python train.py --n_layer=11 --router_score="sigmoid" --routed_scale=1.0 --norm="rmsnorm" --optimizer="soap_variant" --beta1=0.95 --seq_len=256
Below are experts of layer 7 (counted from 0) of a mixture-of-experts language model. Rows are named router (the router's row for the expert) and show model dimensions 0-223. Each number is 500 + 25 x the weight over its row's rms, rounded and kept within 0 to 999. Numbers have three digits each.
Before each expert's rows: a language model's description of what the expert responds to. This comes from a sample of Wikipedia text that the model never trained on.

# expert 8
What it handles: Markup that opens a line: list hyphens, table pipes, == heading signs, and some proper-name starts like New, World, National.
router:541473511440500484473480504496506512488508449500519512511533488503525515520527472553499481555484497490505508518536529500469464510523496519500532487512493509538496491500456500510528493495523524495483500512459498496461433491479464501571528509461533474515465510540501483504452513458522508495472502502483470492508528499520511498543486512475509455482520495527496469482481473504487560515514486527500485533486505537492476515517501517474499514474492494481440449511488519523560467465460508541485533528478563480503507455547509487463465522490480464489510536505491524491494477460463485562504464532491484498473488491506527521521524512473494492492513460483495521489471488480490493488518

# expert 11
What it handles: First letters and early syllables of personal and place names, especially L, La and Phil, e.g. Santa, Lanka, Philip, Ehlers.
router:524507515496494514491515506481506545462494498482496456477540533453487520449476495472513472507496479501516509443476472486496488467537520503513496441541554505507491473521529520515485483492507527499531522495460521511473499524491509545545520448523530545491480518554505484510461498522539503502475461537474473533455494458507516511512525451490548507510511495507523436576491498517534509496511449498490481530497492500501524557483507496536552508504491504489506503509484495570480494489479503513539487478521513509494460481470490513527495550476499470474502513510497534513478472518490469488506515502482483503514533542543484471480513502491501491494535488492503524494532485475525528505470

# expert 5
What it handles: Vowel capitals and pronouns starting a quotation or clause, especially I and we after an opening quote, e.g. said, "I have.
router:492487486478521481484500516545467520541524494456471459526474481529499522497506515549525491493513503479481485479515445470479504508544505519483472476463526495521494465515515530480505520452440425524473501497468441496479519540514526481529464483504538519513443535526477489525516518520520459477504454527507488551494448535497483493519503515500528532537508512493484473509489491524454543515511456483530484456503515531470477503515477475503523516525499487510506455507513523498523508470474490476538498509523507473484478539513532518481471506501490508506490497568484490519532497473516470511531473569487516469530494535507487518504484504497500507482489493499501484467481466489525519513510

# expert 0
What it handles: Numbers and blank cells inside wiki tables, usually right after a pipe, e.g. sports stats like 0, 10, 28, plus dashes.
router:506518532484536489495519519472508529473513461515495478525485489488484497454525501527498498503498512518543504471449466499434420505473506466519500507503500513480505442487486470479470466461512514500484508455473521527519528516511453478512506496483502491485507483489488480489482512482476481532482514468501507530475465517471500529510491519503503493485498527507532483512461509489494521498541521523529544498504499486503494520530465535470506499457530517502479471535515524488479476474490524521529524480467511474513483527491490486478502491554500495504512497529488507518438499543531480510455508497518530499515507566511504492517531604481559551520479507496552517463478507464503486471518

# expert 6
What it handles: Field labels and headings in infoboxes and lists, such as Website, Release date, Geography, Gallery, plus agent-noun endings like param-et-ers, manufactur-er.
router:529493495498491493504457480529503502472561498502484507534511495494528535488480458514472483540514522498505498456531523491501535532483514469536502522477538533552501492504547485520505498469491525494489450464522515491485494481512481494525455509496530492456497499471511473485463499494453519492530510488460523497572526472500512554497471450496495510480506559496527522485518495492512509514457488556496500541511509486569497527531503510500535497485495472472507512506491463519517461514479525499519477479521467516513454499515524532516497553511492516474526511504487541503500432528506527522547476516509441477472529500493504496487531521532557520518519477531495488498496483474529509511509

# expert 2
What it handles: Place and institution words after in, of, or the (University, School, Stadium, near, along), plus commas, semicolons and pipes in lists and tables.
router:511470470447482549505470477477478481497571467520493519477542536494502484519502487532503469489530439534521472497530475465501413496499509489521492515459518501544540472496486506479507507565476520503498520493507482494523487498494487511517498514468512490532484517511473473485504512529535508497542524507497499530500481508467491474522511484518522499444517481541477496505511471470483498519458509503560502516538535482542490523478484500454514472527532501505500482495512518501488483486516550541568486509460501540442480504554495468489503505509447476466483517475523536524529478482508489522467540480498523492493520479501503509544523493500525492492477462513516515497499501497527493482495

# expert 10
What it handles: Auxiliary and main verbs such as was, were, been, became, released, plus plural or past suffixes completing words like review-s, fil-ed.
router:496442487497498468546503492529475491507515522461506485483481530480534518486497536520519518500516485499491495511510458496492481492543513501516491494495482548489561517530514533501515510481483470500508471481513557520491494501513496535461488549508528523527480497497484508487510504503504489486506491497439486525502534503488529498508524453497512476461508551481510513486443510486471496527471488545551481492516518532521501535450487573497527458481492514551524474523565496501478511507516500467508487489526531496495519504532522561481471532524489505500503469509516507555469473509519479479488564559513512501530520506508497502511543561502517505500508506454524515471517487453525499485508

# expert 1
What it handles: Spaces, colons and dashes right before numbers, and the century piece of years such as 19 in 1925 or 20 in 2012.
router:517531532496485502494494490471487547458520508533494477511509478503497499539503463520516492536539527490469547528540486491481508499514504473532480487504519537509526503474525535475536522498508476486487474485528488490498488500488438522580519543487498470484460539522465478506506493461495530531548449561488508537537471481460549485527510512514497500494533485503528487489485488456491537502520485570531511497495518510485492513474465525518535517526542479484496473493491496515487515471496484506538488509473506491544479499549474493498479526479522486520485501485510512520509461514474451494527525495523518477474514507482507470568528534518533519534552491501504479481509514487544528496499

# expert 3
What it handles: Inner word pieces after a capital or consonant start, often in names and tables, e.g. ric in Cricinfo, oc in Cocciaretto, ic in Nicaraguan.
router:498478540486478503492470475516453555506460527477522532490500516476492503473484505480526465543504496476501478438473462484482455484493515498513477550505472531498502479495507527458496480490503544472496510503466473563525473519532510496546462506449501507503495498482489537498443497527502475447501489470503528528493524511510493541508481514485521507497482499505544503463516489510514480494521506528512496484508519513533484478510460544486477533528499478466512496557451529497509486545454492487474512500481479486512489515512539504470456492546491477466507497475531540457461523527454465486498478522485521499514504504528532491525485551532547486529495483497505553525490479500503524480502

# expert 4
What it handles: Opening fragments of longer words split into pieces, such as cont, sp, res, ex-pl(ored), dec(lared), usually after a, the, to.
router:518514499464469506500488524550515513452486483496492470465526510526503499483495520541489531517504509495498474502480509467486489485538535487470466525500515501480522459532497516556513472507475511539478457497502525515546492520492511538525473518502498502517442494543493507509545510438511488448519505513497477483493524530523498497516511457486487476459517466538583531512510472485472528505481451475502475475474525514517498478453472570487507506501488531508510516508506473498521495499512477493550508523520505493498543500533540486471482509492502457488506489504554500543496471483515450478488519506460508516508526544485537475477535527464513492505520493476494527471529484456466526486516

# expert 7
What it handles: Short vowel-consonant pieces following a capital initial in personal names, often in sports results, e.g. Bagnis, Bugliotti, Fagan, Gamboa.
router:533522489490524540485467510488498492488508512493507518510503509465481521512488524523561504485503483528471485471494503474430433467524553462497474498512498494519489445520451514475461480510524495530522518501470480493534538549511483471529497469529514517505443476506527494474493510523475496486544484506493474492516524478475496472540544495477475501501510513456499498488513465488522508461505506505526524494496489490527528475517506520532529515478507536487463474513546514566515526526496488456527534527505455469552509505465508490493480570537479508500493515496491518510475459496489531506482475505504518484451510521508504500539512503514547523538483483538535544479536492492493513480500

# expert 12
What it handles: Short vowel-heavy fragments inside or ending names and words, often Spanish, Italian or Indian ones, e.g. Sebast-i-án, Becer-ra, Resur-re-ction.
router:501464509465497462462521504470474534554501484464501491528537527515506511493478474525542462498498499485529524451538480513496497553501556473489482478523562495517476495501530477489538484516471475496512484461481496505500471508509494500476489491509530496468456538531510516471437487491548470526512484517483493503502511503501519497499435511471521530499532480503530456469502517490473505504542487514560474513472481507483486527492504517456517512486537488508505480528531483508533530506474527468512525477490489543485474497469526497525416540518460442500496554504514511524508465493494487487507477491484487481487507517508473453516540502486501488522510512487528511546521470473486506497514

# expert 14
What it handles: Articles and possessive determiners after prepositions, such as the, a, his, its, their, several, and possessive 's.
router:522454514487490496485517477518462511497496480528509499508528519501523492458479538578527468537536549505542476530484480478441490500453513487487478496524494514548511545512461505500527478491506485512507472521521450510511522509566497483489513483463493522522488482505477485482503470476527501468541494551462503523497506533508540514512504500494474496484502538511542504521427500520487519486562514547503444503471529510501485498485470499491554497509481486515488490500485485547487532474493496503486487482491524490506486531532494490510492536481492479553505499514506499538513463476475486550514512519452452495481530480503497513520546495474495536485529526521490536479506506452524522501502

# expert 9
What it handles: Single capital letters opening names, abbreviations and terms in lists, tables and databases, e.g. BRENDA, BioGPS, C25H23, Mollusca; also math markup symbols.
router:556495500492535522511498473537459483466519460434486529556498486478480500530482448508521492461529543507499489475479502463463501534559499513528513518481518534525503454501528496489476496510537484520537514482497485543466489500527487522507502546506495475529450553518479523500466505496524533480495511507531487515566434498481539535512491470482508481491508510454506459468491504490505515527495495508511496507510493472509522546486493522503516479485478467478478497526489510503494495532477489518515453492519465505481411486512484487504487483518531448484508523508501495495489477512474493504461482523499488499527506487464514513536520510506538527487492467494484512470459441502509527506488

# expert 13
What it handles: Function words and commas linking phrases in running prose, such as and, with, which, to, of, including.
router:532501505497527525485522521541491531485506538488498477525494472482543498477503491545509491525547558495474474521488506517493452536485523502494430500485522513526511531503498541524541482471545485513482479466529500475516520522511529492474507478451513495488490510512489507465463522478499496469524506522491489555501462512480522484535533488542490489497528514527516501553519524500517522508494511501513500482524460542462488518464483562478534496516494527534500500496522527491518515496493513489517487506503473473535497526533505494497460504491493501481478530479546498505504470474511481521574538500502536463457530522497529495503555475506502501510507471491519523518546457408501493494475

# expert 15
What it handles: Closing pieces of words and Germanic or Slavic place names, e.g. en in Mecklenburg, ing in Helsingborg, berg, burg, ić, ed.
router:529502518468508451519485493473480453503511545463482445474502527453540495500481520548496460498457531479526496523518494487470447527486492509504515508477507496485505483478492475456467475515486499538454474507494509459459494497525467526514547476471524480485491527475509472486514512479517484459536519506476477527523502499499495523548507479483498499480505500527474479492477510505503526467510454522543467479459506485513497523536515503460494471463499500506520468529483543494472482532440514479570528522481476521533499517440504509497496531524455453481496483471535540512492500521472477477511501516515470466511543521512518494457523527474533483496492484504500508526498486498525519494462